From a checkpoint of a small mixture-of-experts model trained on Wikipedia.
Experts: 64 experts in each of 17 layers, 48 SwiGLU neurons an expert, 3 picks a token, a softmax router.
Below are experts of layer 3 (counted from 0) of a mixture-of-experts language model. Rows are named router (the router's row for the expert), gate (a neuron's input weights, with its number), up (a neuron's input weights, with its number) and show model dimensions 0-159. Each number is 128 + 24 x the weight over its row's rms, rounded and kept within 0 to 255.
After each expert's rows: a language model's description of what the expert responds to. This comes from a sample of Wikipedia text that the model never trained on.

# expert 16
router [146 142 100 157 104 112 154 148 142  92 174 148 143 163 100 125 156 116 132 165 141 136 159 117 122  99 114 139 132 153 122 118 164 107 124 139  97 161  98 128 138  99 108 169 143  89 130 149 110 128 140 146 145 111 144 117 134 149 108 114 135 116 140 133 106 175 121 107 101 161  97 159 111  94 117 101 138 112 100 135 111 128 143 130 152 149 140 132 152 193 140 113 151 102 102 139 112  93 137 125 129 107 136  95  89 170 118 164 134 121 147 157 145 150 106 150 167 120 116 168  94 124 115 107 145 163 113 146 107 164 148 163  43 155 129 111 129 154 110 115 164 161 137 149 117 100 137 119 138 122 148 155 172 103 101 175 161 117 142  99]
gate0 [167 109  84 124 118 138 113 140 144 102 156 109 165 132 157 109 112 129 163 129 125 135 136 141 107  78 138 124 141  90 134 113 156 103 123 163 115 155 146 147 134 147 114 155 138 109 167 104  86 105 115 144 167 118 105 102 172 152 135  79 128 150  86 156 111 153  88 136 136  76 143 122 127 111  72 124 140 152  97 149  74 116 153 153  97  90  87 120 155 145 124 124  98 154  89 119 114 170 112 144 128 127 154 154 116 127  85 146 140 140 149 158 158 133 121 132 150  95 125 125 108 129 107 115 134 101 143 123 128 177 102 143 113 139 141 138 104 174 109 110 108 124 181 127 147 100 135 137 156 145 143 157 131 108  78 141 102 101 124 130]
up0 [130 105 151 153 130 116 132  89 141  91 128 128 170 138 117 164 119 102 145 130 111 131 100 138 118 111 110 162 192 152 165 113 102 119 116  98 123 174 110 159 150 129 157 182 170 126 132 142 157 132 121 105 109 160 110 146 157 172 120 130 114 157  95 101  78 139 156 116 113  74 148 101 162 120 117 146 160 139 104 129 100 159 173 144 132 124 131 123 115 100 146 141 154 125 143  92 105 140 112 130 108 133 103 124 124 124 187 106 123 146 106 133 100 128  98 128 101 102 114 140 107 142 135 106 121 107 137 128  96 170 148 127  93  91  91  98 156 106  83 135 142 132 119 159 154 143 117 123 109 152 124 133 170 121  86 113 141 165 119 171]
gate1 [176 140  93 158 124 119 123 150 122  89 140 134 141 138 125 146 123 123 125 103 127 100 108  86  86 134 111 129 151 101 169  85 152 149 115 109 149 133 147 124 162  90 125 116 135 106  76 156  96 140 108 148 134  95 132 120 168 152 133 113 115 118 160 124 118  90 139 115 143  94 161 131 152 119  93 157 162 152 104 149 170 116 157 128 137 108  98 154 116 140 112 141 139  96 138 138 147 121 161 143 126 103 136 109 112 143 114 100 104 125 147  96 147 115 130 161 141 108 143 107 109 129 106 122  51 149  98 144  96 124 142 139  83 167 123 128 104 214  95 115 148 173 109 104 129 140 111 110  87 140 129 148 124 139 129 161 113 103 163 117]
up1 [177 104 124 112 104 120 125 120 141 113  94 115 113 118 197 121 150 128 131 105 116 140 107  94 133 145 136 123 165 152  71 139 115 137 134 158 118 114 105 160 109 135 103 134 185 208 140  88 119 133 143 131 114 113 130 104 115 100 151 126 102 164 163  88 127 103 131 119 116 144 167  93 156 150 110 147 140 128 106 114 117 109 156 134 172 129 109 132 122  81 117 111 107 102 143 123 104 174 130 106 115 173 118 144  94  83 133  83 117 139 154 123 108 156 151 131 128 135 110 171 144 156 113 132 106 150 160 129 136 115 169 124  87  92 151 150 152 128 114 167 127 162 154 139 161 128 147 147 145 102 172 143 127 143 115 123 139 134 135 132]
Name pieces, article fillers. Opening brackets, the, and mid-name pieces like ch and Col in names and headers, such as Vecchio, Colombia, Colour, Kolb.

# expert 21
router [155 117 101 142 146 101 144 170 130 117 143 134 154 161 121 115 159 124 114 131 143 145 155  94 135 116 118 151 124 157  99 100 158 105 118 151 115 130 117 138 150 109 111 154 163 116 137 136 107 122 151 143 145  89 156 123 148 136 114 160 122 116 149 153  95 155  80  96 105 143 101 157 178 126 132 112 157 118 118 151 124 134 144 112 174 127 148 166 154 184 123 116 167  84 114 133 104 107 132 159  99 104 160 107 124 120 113 141 135  88 156 142 154 155 113 147 151 146 160 141 115 107  91  92 168 169 111 155 113 164 123 155  50 161 130 108  98 141 101  99 135 143 141 137 138 116 154 145 120 112 162 130 146 122  78 145 139 150  79 127]
gate1 [135 129  77 128 132 133 122 157 107 108 132  92 154 113  98 143 147 128 142 172 133 113 103 163  92 119 111  95 171 130 107  99 121 117 139 159 105 155 108 122 120  70 134 101 131 104  96 154 124 112 146 116 134 123  71 117 152 131 129 122  97 115 150 165 121 133 119 125 112 123  89 110 114 124 108 101 136 140 141 157 133 108 151 130 144 149  84 157 130 115 186  94 126 107 131 162 147  94 123 124 152 117 134 122 152 141 105 129 149 112 119 155  86 121 121  97 126 145 132 137 147 113 112  85 177 123 149 181 176 116 120 163 109 123 116 180 134 155 114 127 106 178 106 149 125  95 129 114 137  93 163 138 177 143 123 147 190 154  93 135]
up1 [153 167 124 112 146 154 125 177 119 122 158 155 158 121 104 109 135 144 164 115 107 134 147 147 198 127 101 144 109 122 107 113 109 104 125 105 110 150 115 128 149 125 146  80 137 140 137 121  95 155 134 135 165 175  85 174  93 125 132 121 144 107 107 162 132 106 144 118 184  94 159 127 113 152  95 103  98 132 138 163 118 152 109  43 135 103  59 110 133 131 118 154  98  89 154 128 123 144 116 132 126 146 138 113 162 111  76 135 104 122 142 137 100 129 167  85 106 133 105 128 127 124  93 103 152 158 144 127 124 132 159 116  89  92 142 141 140 144 136 135 129 141  93 129 131 116 102 129 148 110 140 139 144 144  92 138 127 132 126 124]
gate2 [123 123 130 123 185 102 146 173 123  79 133 150 118 144 107 110 130 124 143 130 159 150 121 130 129 140 128  98 107 132 137 152 141 143 147 185 118  97 113 133 166 156 168 146 165 109 167 112 121 130 131 154 150  98 123 116 123 170 143 133 151 133 132 118  61 164 123 139 164 128 132  87 157  90 110 137 138 154 140 145 142 160 140 135 139 170 111  95 127 101 141 130 153 152 175 128 163 126 159 169 139  97 126  97 118 124 146 102 135 136 159 108 160 123 133 109 196 172 128 145  75 144 123 155 145 148 139 121 142 129 136  85 126 144 141 124 114  91 145 118  95 119 127 141 140 110 146 157 148 167  96  80 131 124  97  91 133 107 107 120]
up2 [145 119 118 107 121 120 112 127 172 107 161 104 128 117 131  95  99 167 132 125 142 124 129 150 132 121  79 171 151 132 133 158 134 142 147 142 151  84 123 161 165 111  78 119 119 102 144 103 123 129 130  95 140 125 155 131 139 115 120 135 176 103 133 129 104 104 104 151 134 150 134 156  78 169 163 128 145 141 127  88 100 155 105 113 135 128 101 124 126 157 144 192 107 114 119 176 137 155 135 161 120 127 108 128 122 120 135 106 145 143 131  73 111 146  98 169 152 127 120 134 167 144 152 129 172 129 139 119 145 112 141 132 149 203 115 154 152 141 120  97 166 143 127 107 170 131 107  88 137 181 108 116 132 127 118 126  83  87 114 157]
Section and line starts. Indented line breaks, == heading markers, and opening parentheses before abbreviations, plus Kingdom after United, as in (SI, (MIP.

# expert 38
router [136 140  68 156 137 105 141 165 141 112 166 183 153 166 117 113 158 102 128 159 164 149 146  96  87  99 115 165 118 160  90 121 158 112  96 154 125 149 122 157 157 131 102 136 137 116 176 153  99  91 140 106 142 113 149 102 145 138 107 144 127  95 132 149  89 137  95  99 107 133 120 174 117 119  98  99 137 131 105 137 103 145 136 127 123 130 160 148 131 164 162 109 143 106 116 119 106 129 141 143 102 122 164 121 117 164 130 133 147  57 160 128 154 145 113 153 147 138 150 146 110  99 111  89 148 150 118 158 101 144 136 130 133 159 142 124 123 160 108  99 164 149 133 137 108 119 140 152 130 112 109 118 133  89 112 102 150 101  80  88]
gate0 [124 103 174 122 150 113 128 122 128 124 143 137  93  86  97 139 149 117 147 149 119 148 146 114 109 133 109 139 107 140 100 153 104 137 124 102 138 148  98 151 138 125 124 135 146 173 110 150 110  81 182 135 188  88  98 163  95 153 126 151 147 111 101 152 101 115 105 107 120 137 125 128 106 102 153  82 150 126 161 124 107 142 138 150 113 141 136 112 138 117 137 105 160 141 129 106 149 110 113 146 132 142  71 107 111 167  77 107 113 125 104 158 203  75 119  92 158 117  90 153  99 151 176 110 118 125 122 139 105 144 131 172 151 136 129 117 146 101  63 144 139 139 149 137 118 113 135 142 153 104 157 115 120 125 151 129 152 113 119 109]
up0 [148 164 139 114 148 152 160 135 126 115 150 117 133 112 115 163 101 147  97 120 154 124  89 144 114  91 115 103 140  95 125 109 159 136 176 124 167 146 107 130 124 105 124 124 154 147 116 131 105  99 146 124 150  87 109 169 152 181 134 133 130 165 137  75 123 105 157 127  65 113 145 105 135 108 138 117 133 112 134 137 166 128 150 117 123 142  88 120 121 133 125 141 213 139 121  87 139 110 142 116  96 128 144 138 146 107 159  99 165 167 108 118 126 127 111  94 137 124 125 122 174 151  93 141 144 118 156 141 166 138 161 144 133 105  93 132 104  86  81  82 145 160 125 148 107 156 117  98 131 160 125 112  95 147 129 154 132 140  93 136]
gate1 [131  84 125 102 103 133 149 127 119  96 127 102 107 103  93  97 144 146 164  79 133 103 146 167 111 113 112 113 101 127  87 113 162  91 125 126 184 104 120 144  88 117 104 117 123 151 160 157 120  96 160 119  83 152 124 129  99 136 139 122 134 129 137 132 100 107 108 124 133 185 116 141 113  97 109 101 190 128 121 146 152 136 137 110 117 150 120 148 145 129 138 123 134  81 156 129 110 114 116 118  92 110 132 115  84 137  98 170 159  90 131 125 162 124 171 134 111 170  72 141 100 119 121 110 148 194 134 148 126 141 154 118 165 161 154 140 103 124 128 104 138  73 113 150 164 118 117 110 117 129 127 122 120 138 119 115 115 164 115 112]
up1 [116 125 125 159 109 112 153 122 152  91 152  90 136 141 163 134 140 158  80 113 110 106 129 130 122 103 152 133 128 161 160 166 142 113 142 115 156 137 179 189 159 117 138  88 115 162 156 141 163 146 159 172 143 145 117 152 141 139 142 118 141 126 108  89 138  99 144 139 113 138 115 115 123 157 121 105 109  98 147  96 158 128 161 128  99 133 120 100 148 167 173 120 114  96 142  86 137 106 122 148 123 144 118 130 139 160 100 133 125 121 179 108 118 161 139 109 153 147 130 148 137 169 146 120 148  83 105 117 112 137 159 104 168 110 133  78 187 112 153 111  84 150 114 157 108 127 147 111 160 129 134  99 150 152  97 136  97 119 155 103]
Line breaks, list-item starts. Line breaks and tokens starting list or table lines, such as 1, 2, F, T, plus was/were/became and name-interior pieces like ul in Beulah.

# expert 5
router [146 146 113 135 124 105 255 171 144 130 169 126 160 165 124 122 150 113 115 122 147 139 155 104  90 103 109 117 155 159 121  92 131 127 123 147 115 145 112 163 129 116 103 131 148 107 125 137 116 118 140 151 128  94 149 107 148 147 130 124 152  98 154 137 115 154 123 115 107 138 110 141 117 115 127 103 157 114 120 152  98 148 145 117 158 153 145 144 140 118 144 122 140 105 118 130 115 109 152 136 105 110 140 121 144 145 116 137 151 108 135 150 144 123  99 155 157 157 157 128 133 102 105 121 123 158  98 154  94 145 171 151  73 147 159  92 114 141 127 113 139 143 153 135 104  97 149 143 107  90 134 131 139 109 103 173 155 141 157  93]
gate0 [128 143 111 135 116 155 115  77 104 126 157 154 122 150 116 117 107 115 103 126 149 129 113 117 137  98 110 105 148 132  54 139 148 126 117 139 133 131 132 148 101 112 140 160 124 124 158  82 176 102 150 121 136 100 119 125 147 136 102 141 170 126 160 127  72 114 105 131 104 122 145 129 160 144 123 106 134 127 111 154 111  66 112 118 164 140 105 172 131 129 140 148 125 119 121 153 178 186 160 146 151 105 150  78 120 134 117  93 125  90 132 167 139 140 142 157 103 157 137 148 103 111 119 125 140 118 137 129  96 108  89 158 112 152 165 128 144 153 142 112 112 112 136 153  84 112 138 148 200 153 134 160 101 127 120 151 164 168 128 149]
up0 [127 132 152 135 102 125 169 113 136 172 164 147 115 123 103 132 118 168 117 136 120 141  77 139  79 124 136 149 119 124  90 163 118 166 129 136 134  90  99 104  65 141 103 126 175 140 182  89 159 123 150 173 161 149 111 160 139 159  99 175 127 117 157 132 148 129  99 105 125 129 119 117 111  80 119 140 109 153 136 144 152 118 158 136 142 116 118 146 102 113 144 131 169 117 114 109 103 183 146 102 132 126  97  93 151 132 110 125 104 113 170 126 114  99 133 111 116 112  97 136 144 113 122 106 135 130  94 173  81 120 106 131 174 151 145 151 117 138 142  95 149 149 138 151 146 160 116 124 104  90 108 151 121 138 146 117 106 169 107 132]
gate1 [127 141  94 122 137 121 121 112 132  95 170 128 106 164 109  85 166 173 104 155 110 146 152 142 102 124  94 198 140 106 109  95  96  89 122 168 139 113 129 143 149 117 134 109 130 124 167 114  73 131  95 105  99 120 112 126 114 184 132 160 111 142 129 123 129 151 154 120 117 130 172 125 104 116 143 109 109 165 102 166 183 144 133  96 105 133 149 149 115 123 147 113 184 147 109 167 116 142 153 163 120 145 138 113 134 156 153 176 127 103  92 110 108 146  97 166 131 164 144 110 111 123 105 146 123 114 103 132 119 122 131 158 166 142 127 134  82 131 113 103 137 118  90 105 130 106 143 118  80 116 127 150 151 160 141 113 114 126 107 116]
up1 [106 116 112 116 164 161 155 123 145 138 144 132 111 184 131 123 160 128 119 152 102 144 130 114 139 124 149 107 157  91 102 127  87 143 159  86 155 150 142 148 113  93 148 157  81 166 149 116 126 124 144 159 115 135 141 147 130 155 141 118  85 114 129 123 123 111 169 127  87 161 121 104 142 112 133 148 143 124  80 131 171 101 133 166 123 119 145 125 101 145 151 113 132  96 125 112 155 134  94 161 102  81 194  87 128 128 136 165 143 137 140 147  75 127 136 176 110 161 185  98 125 164 125 110 118 115 135 126 136 131 171 172 142 139 132 135 104 126 130 107 111 138 155  95 101 131 146 115 160 158 111  69 135 132 132 129 119 108 121 103]
Word-initial lowercase pieces. First pieces of words after a space, often single letters or short stems, like soc(cer), j(ob), f(armhouse), particip(ated), p, b, V.

# expert 31
router [142 129  98 158 105 134 193 165 142 122 136 151 140 113 103  97 146  99  98 145 141 134 158 127 137 113 102 133 199 140 121 127 149 129 111 147 104 147 154 153 132 106  97 126 161 110 162 151 106 114 140 117 165  99 144  93 158 135 114 125 152 110 137 134 109 157 116 117 105 159 116 150 139 109 127 107 135 112  93 156 106 163 116 109 158 138 144 152 140 127 134 100 171 124 132 173 116  93 166 163 119 135 150 106 120 140 105 138 151 110 164 137 147 161 116 146 155 142 141 144 107 122  99 116 151 133 121 166 120 150 150 139  20 158 140 115 114 128 143  92 152 152 172 137 114 112 143 156 148 104 135 151 160 107 109 131 139 100  88 138]
gate0 [121 133 182 112 105 130 136 151 143 136 120 147 131  77 162 199 168 155 120 135 136 115  99 147 129  95 148 110 127 149 125 110 196 159 130 123 139 112 123  97 125 145 176 121 100 103 118 122 121 124 143 143 112 145  95 103 125 130 155 133  86 151  86 127 143 166 126  91 138 114 113 141 140 110 117 153 162 155 123 163  99 129 162  89 151 128  91 116 116 106 109 143 125 113 133  91 121 100  97 176  82  95 129  98 118 127 117 148 107 136 155  97 112 139 112 117 153 126 133 157 128 142 132 107 135 153 166 125 126 137 133 144 161  76 167 131  70 146 168 155 127 129 119 183 127 120 128  95 120 107 144 123 113  99 172 134 146 123 143 113]
up0 [163 111 109 137 130 100 113 120 156 125 111 128  93 161 115 142  95 149 128 121 120 120 112 120 138 135  98 128 144 122 137  94 141 101 173 159 163 175 143  86 135 155 122 110 137 129 147 134 114 126 148  81 151  95 155 166 113 144 111 135  99 101 127 102 138 107 141 104 174  77 109 157  86 125 187 100  65 120 142 166 140 134 134 114 114 135 154 183 129 138  94 128 111 181 128 143 140 142 125 126 109 113 127 130 117 138 131 111 126  93 109 112 135 132 113 128 127 145  63 133 109  91 154 121 151 135 108 127 134 137  83 100 146 106 106 151  81 106 166 123  92  90 119 153 141 142 101 123 107 118 149  83 148 164 125  95 109 141 130 160]
gate1 [130 142 127 145 127  74 177 177  92 124 135 169 155 143 126 104 127 133 129 100 145 103  94  95 119 119 124  92 164 105 148 137 143 138  80 150 123  98 114 112 141 153 127 139 137 102 151 158 104 144 162 148 125 140 160 119 106 171 142 149 148 166 137 122 132 107 100 103 115 132 161 169 121 139 123 124 125 161 146 119 123 144 207 131 101 116 135 148 120 109 138 102 131  87 127  85  97 159 152 143 102 154 134  81  85 124  94 112  95 110 169 135 141 149 122 151 146 179 140  93 148 130 157  68 108 139 162 163  87 134 136 142 109 132 134 145 125 129 105  97 112 140 149 133 132 132 139 148 113 138 133 115 126  99 157 124 126 124 102  82]
up1 [158 143 110 148 112 100 107 106 153  90 160 129  86 131  74 194 124 126 144 157 141 117 155 108 109 105  81 121 131 140 169 116 122 139 150 117 126  96 137 113 136 140 109 111 155 146 107 184 127 138 143 163 109 133 138 143 120  81 200 109 128 113 136 106  80 123 114 107 142 103 160 142 176 128 142 136 107 192 124 141 122 100 157 119 147 108 162 166  94  90 135 180 121 124 117 119 149 127  81 161 147 178 128 158 147 115 119 115  94 127 126  92 139 181 107 150 111 136  93 135 141 149 110 134 139 162 152 141 103 125 140 115 134 127 140 115 139 108 115 125 109 130 144 106 140 115 156 118 134 108 145  87 114 107 135 126 114 116 129 133]
Commas and name endings. Commas in prose and tables, plus final or inner pieces of foreign or personal names, such as i in Izanagi, Xanthi.

# expert 20
router [134 140  93 145 115 102  71 145 141 103 143 146 147 154 126  95 138 112 105 161 154 134 150 124  82  98 123 145 108 153 111 118 152 145 115 139  94 150 108 141 170 102 124 142 138 114 132 140  90 107 152 151 140  99 126 101 139 160 101 144 151 107 146 145  83 166 102 103 106 141 103 147  73 122 103 117 144 104 103 152 113 151 158 110 148 162 159 165 148 206 144 105 143 123 113 125 101 107 150 148 104  98 132 115 122 141  99 133 146 122 146 157 138 140 114 164 130 151 145 139 106 134 101 115 148 137 108 145 117 142 125 160 133 140 149 112 113 155  77  88 122 115 133 138 108 120 131 147 129 114 164 150 158  92 104  49 141  80 135 111]
gate1 [126 165 115 109 122  99 113 133 135 165 110 105 162 149 152 142 175  98 126 170 129 135 121 151  96 156 108 143 112  98 107 135 117  90 162 121 206 137 155 120 177 130 125 101 130 155 114 115 127 112 176 154 133 119 133 135 155 128 120 146 160 105 146 114  77 166 113 105  99 110 130 112 108 112 148 122 144  89 153 114 166 137 133 118 122 136 132 126 112 109 167  87 130 135 100 146 123  94  98 134 107  99 116  63  86 141  88 153 110 124 151 134 148 115 107 154  85 139  89 136 124 142 157 139 114 135 142 154 103 148 190 123 129 108 161 184 141 141 115 146  94 127 153 141 115 155 134 115 144 112 154 116 161 100 119 133 125 133 150 120]
up1 [100 157 149 150 151  79 124 148 161 135 149 105 172 113  99 106 129 124 170 111 176  93 121 120 110 137 172  76 158 142 176 118 137 129 163 134 146 155 100 131 140 133 144 121 139 132 122 149 155 139 139 128 151 150 100 119 120 125 121 118 126 123  98 150 167 134 148 136 164 118  82 167 166 139  94 150 156 113 115 106 130 146  83 106  79  93  86 118 134 142 119 123  96 118 146 143 109 149 126 116 131 184 174 102 134 129 132  85 163 131 162 119 130 152 119 145 147 157 150 126 137  83  95 102 149 110 108 119 127 121 114 141 135 130 130 108 130 172 111  93 141 138 126 110 100 141 105 110 125 160 125 182 109  89 173 144 119 125 117  95]
gate2 [146 127 152  93 125 132 122 121 119 133 196 144 112 111 127 113 157  83 165 102  88 121 100  95  99 123 116 122 117 164 146 142 116 109  81  84  92 144 114 109 127 131 141 155 129 140 132 140 103 164 173 114 127  92 119 101 115 122 132 124 123 125 124 189 143 148 138 106 126 113 105 126  84  98  82 119 149 126 108 112 134 149 115  99  92 128 144 152 125  62 174 129  93 109 153  74 124 160 145 160 117 143  95 143 129  59 131 123 125 130 120 124 141  97 126 130 141 144  99 158 113  82  98 130  95 131 107 128 143 131 120 126 148 102  81  94 105 136 117 130 109 111 113 161 107 109 144 144 109 125 152 135 137 136 128 126 144  70 117 109]
up2 [176  90 104 126 104 122 114 136  95  90 107 116 106 125 105 107 136 153 180 112 138 117 127 125 100 117 157 136 131 101 123 128 127 106 157 149 110  74 128 114 172 140 123 130 166 130 113 134  99 122 105 155 177 126 116 126 111 115  94 109 113 113 117  95 132 132 130 130  89 108  82 106 148 153 121 136 126 109 143 153 179 128  85 143  84 137 126 110  95 163  89 147 125 111 169 123 147 145 107 134 132 152 118 119 137 106 102  82 156 150 148 122  91 130  73 154  73 117 149 169 143 146 148  95 143 144 151 162  98 141 149 153 118 104 108 128 115 157 124 124 121 115 112 126 130 114 162 117 122  66  89 117 170 154 126  79 146 120 120 136]
Geographic words, superscripts. Place and direction words after the or United, such as States, South, World, superscript markup ^{ in km² areas, and year-range dashes.

# expert 25
router [139 138  96 162 115 124 135 149 150 107 145 134 122 161  79 114 167 107 113 161 136 166 146 109  94 134 102 133 203 160 103 105 134 115 102 147  96 155 109 169 145 101 117 136 138 105 146 161 100 101 161 118 140 127 175 106 132 141  93 146 148 106 137 125  99 154  74  93 135 144 130 159 203 120  97 119 139  92 116 156 106 138 123 125 150 146 159 142 144 172 155  98 155 114 125 139  99  81 146 150 105 121 140 121 119 147 100 145 147 119 151 130 160 148 129 140 135 134 148 138  97 111 114 108 147 158 130 152 133 134 144 142 136 145 140  98 116 160 107 105 160 143 154 124 131 117 150 141 142 115 144 160 170 114  91 120 146 119  65 124]
gate6 [172 130 135 165 104  72  80 188 121 121 168 158 125 145 169 112 134 154 133 127 129 113 147 117 145 118 171 168 112 129 132 138 129 124 115 129 155 152 134 132 144 129 102 135 147 106 146 159 142 114 116  82 119 106 132 127 147  99 112  85 175 117 141 173 157 130  84 141 138 126 136 120 112 162 142 118 177 166 113 121 134 142 144 160 101 114 109 173 124 119 110  85 139 133 130  98 125 148 105 156 105 117 108 137 145 124 161 141 161 133 166 153 113 112 110 159 143 141 134 130 137 137 132 156 158 133 175 172  90 120 162 155 112 147 153  96 135 138 108 149 196 145 121 119 113 145 127 139 177  92 141 117 110 123 154 167 159 122 108 128]
up6 [110 140 123 146 164 140 117 112 155 108  98  88 145 121 110 149 158 112 149 149 122 121 108 112 116 126  99 148 111 143 166 124 125 142 101 161 109 105 126 104 146 122 148 145  99 148  72 112 131 149  85 139 118 142 161 120 142 154 141 119 149 107 131 100 175 108 103 121 105 118 147 101 120  90 124 139 132 187 114 165 130  60 176 149 101 132 134 139  92 166 157 154 147  71 116 117 145 119 145 114 114 155 156 123  96 128 126 118  91 111  91 156  84 141 143 131 142 113 126 103 113 132 127 112 156 115 189 152 132 139 102 154 125 150 140 132 124 154 153 133  76 147 143 160 122 139 133  99 162 128 180 147 130 157  92 130  96 117 158 148]
gate7 [137 158 101 159 126 112 159 171 122 130 103 127 123 114 140 141 149  86  80 133 128 161 149 160  99 113 137 140 101 145 154 135 155 135  79 100  73 100 112 132 153 116 134 111 145  91 133 130 120 126 105 140 100 113 146 169  90 158 148  96 135  79 132 142 183 134 129 136 154 116 120 146 139 126  82 104 129 129 118 177 145 131 137 152 152 122 149 171  96  96 191 159 136 134 170 132  89 139 163 136 120 140 140 123 101  72 128 117 146 111 144 127 122 127 114 178 124 145 121 116 132 118 157 154  90 150 122 129 167 123 141 129 108 121 172 103 134  99  54 128 155 135 163 151 150 140 133 125 143 131 106 132 118 108 125 120 156 109 138 121]
up7 [177 100 117  94 152  97 142  97 118 130 107 169 119 103  99 114 110 109 126 126  93  96 116 117 114 137 115 147  96 123  71 116  98 129 110 156 137 143 154 118 134 162 100 143 142 123 154 153 149 129  91  81  78 143 134  91 147 124  59 124 114 113 135 112  99 145 122 130 127 172 143 118 160  93 198 120 105 106 156 122 171 114 104 131 133 167 158 158 138 162 139 108 127 105  98 119 127 100 144 103 121 114 112 125 150  85 140 132 142 127 135  97 137 148 105 116 144 108 100 108 129 172 105 101 100  88 120 126 132 114 130 143 118 194 116 121 114 132 140 148 133 151 169 138 106 109 143 140 120 137 111  90 152 113 160 122 125 116  79 120]
List dashes, a, preceded. Line-initial list dashes in see-also and taxonomy lists, the article a, one, and ceded in preceded or succeeded.

# expert 1
router [150 160 102 165 115 120 156 141 158  95 155 156 144 158 102 132 151 121 103 135 172 143 148 119 118  99 118 144 163 150 121 104 165 123  87 132 105 152 127 160 146 106 116 141 158 107 128 145 102 105 135 104 160 113 106 104 124 148 110 166 143 102 148 132 127 159  96 107  98 143  94 142 173 130 118 102 175 126 115 147  84 146 161 140 143 150 156 141 162  68 142 113 163  94 100 163 124 113 134 150 118 109 152 115 123 149  85 144 171 106 153 114 171 138 112 139 154 134 144 149  66 106 110 124 133 144  70 134 114 144 139 159 112 154 147  92 127 173 126 115 128 133 151 139  87 118 147 143 158 104 151 147 141 130 133 132 161 130 153 109]
gate0 [113 177 122 107 128 120  88 177 120 140 148 118 133 169 109 124  87 145 102  89 175 141  87  89 101 126 110 149 120 138 106 106 167 155 100 136 163 156 127 121 142 136 127  85 126 115 153 126 131 137 137 122 199 133 107 115 120 165 150 166 125  93 133 122 137 118  95 104 120 128 120 108 118 132 111 102  78 157 135  86  92 138  90 129 129 122  96 159 150 124 132 169 132  94 140 150 139 146 134 123 130 147 163 111 128 115 196 104 143  98 128 141 190 138 138 106 106 166  99 151 136 133  85 135 154 144 155 148 113 101 156 128 148 108  97 109 125 144 147  62 109 115 127 124 121 119 132 140 124 116 146 111 105 125 155 139 138 107 135 153]
up0 [139 105 120 129 133 148 161  92 133 150 145 142 104 134 126 162 141 128 150 161 109 107 100 157 187 111 155 143 103 133 122 149 144 149 136 103  93 110 113 147 128  90 106 110 156 146 169  91 142 142  99 162 137 104 101 131 100 124 147 183 125 178 135 148  70 129 119 157 131 140  81 131 151 105  91 155 123 114 128 198 143 150 136 139 109 108 162  71 116 127 154 137 144 147 114 128 125 128 134 121 136 133 136 123 116 129 149 127 120 155  97 133 125 132 142 139 130 151 115 140 100 134 163  89 143 126 121 109 100 144 136  89 132  78 156 128 104 148 118 122  78  93 117 153 101 110 148  93 102 116  76 177 140 156 148 158 128 100 160 115]
gate1 [176  98 114  90 132 147  85 167 123 197 129  86 103 108 128 167 124 183 131  98 123 145 155  97 145 131 120 157 111 116 115 108 175 145 137 114 134 131 155 152 122  68 122 158 133 129 100 145 128 107 147 106 123 129 145  92 133 116 138 113 129 141 131 139 140 121 160 148 107 123 158 125 140 114 109 124 176  85 136 106 111 176 167 124 128 140 135 129 138 124 128 172 132 146 138 113 117 115 120 161  90  92 163 166  92 128 106 134 162 115 129 128 189 143 136  99 123 109 141 130 111 136 123  87 188 144 150 144 145 142 162 132 145 132 139 120 119 157  96 122 125 117 114 146 136 180 143 139 153  88 157 134 105 135 120 114 173 155 110 139]
up1 [163 101  97 136 145 149 149 135 134 155 131  99 130  77 116 111 130 135 145  93 113 147 163 128 105 141 142 136 138  80 137 146 133 146 129 124 140  55 111 120 122 135 147  84 151 100 108 139 154 102 144 133 106 170 128 110 137 171 100 103 184 138 157 136 138 150 132 137 166 163 136 165 109 137 160 165 118 104 137  98 123 124 135 116 126 114 123 140  87 118 171 141  96 171 102 111 149 116 141 124  90 133 117 144 120 157 107 118 183  91 136 118 211 147 108  97 105 138 154 104 144 186 160 125 104 133 138 158 140  88 125 133 146 145 138 113 140 150 104 126 140 119 130 149 136 150 126  81 104 134 170 133 143 148 139 105 136 123 144 135]
Pipes, dashes, mid-word pieces. Table pipes at line starts, list dashes before taxonomy fields, and inner word pieces like ox in genotoxic, arri in miscarriage.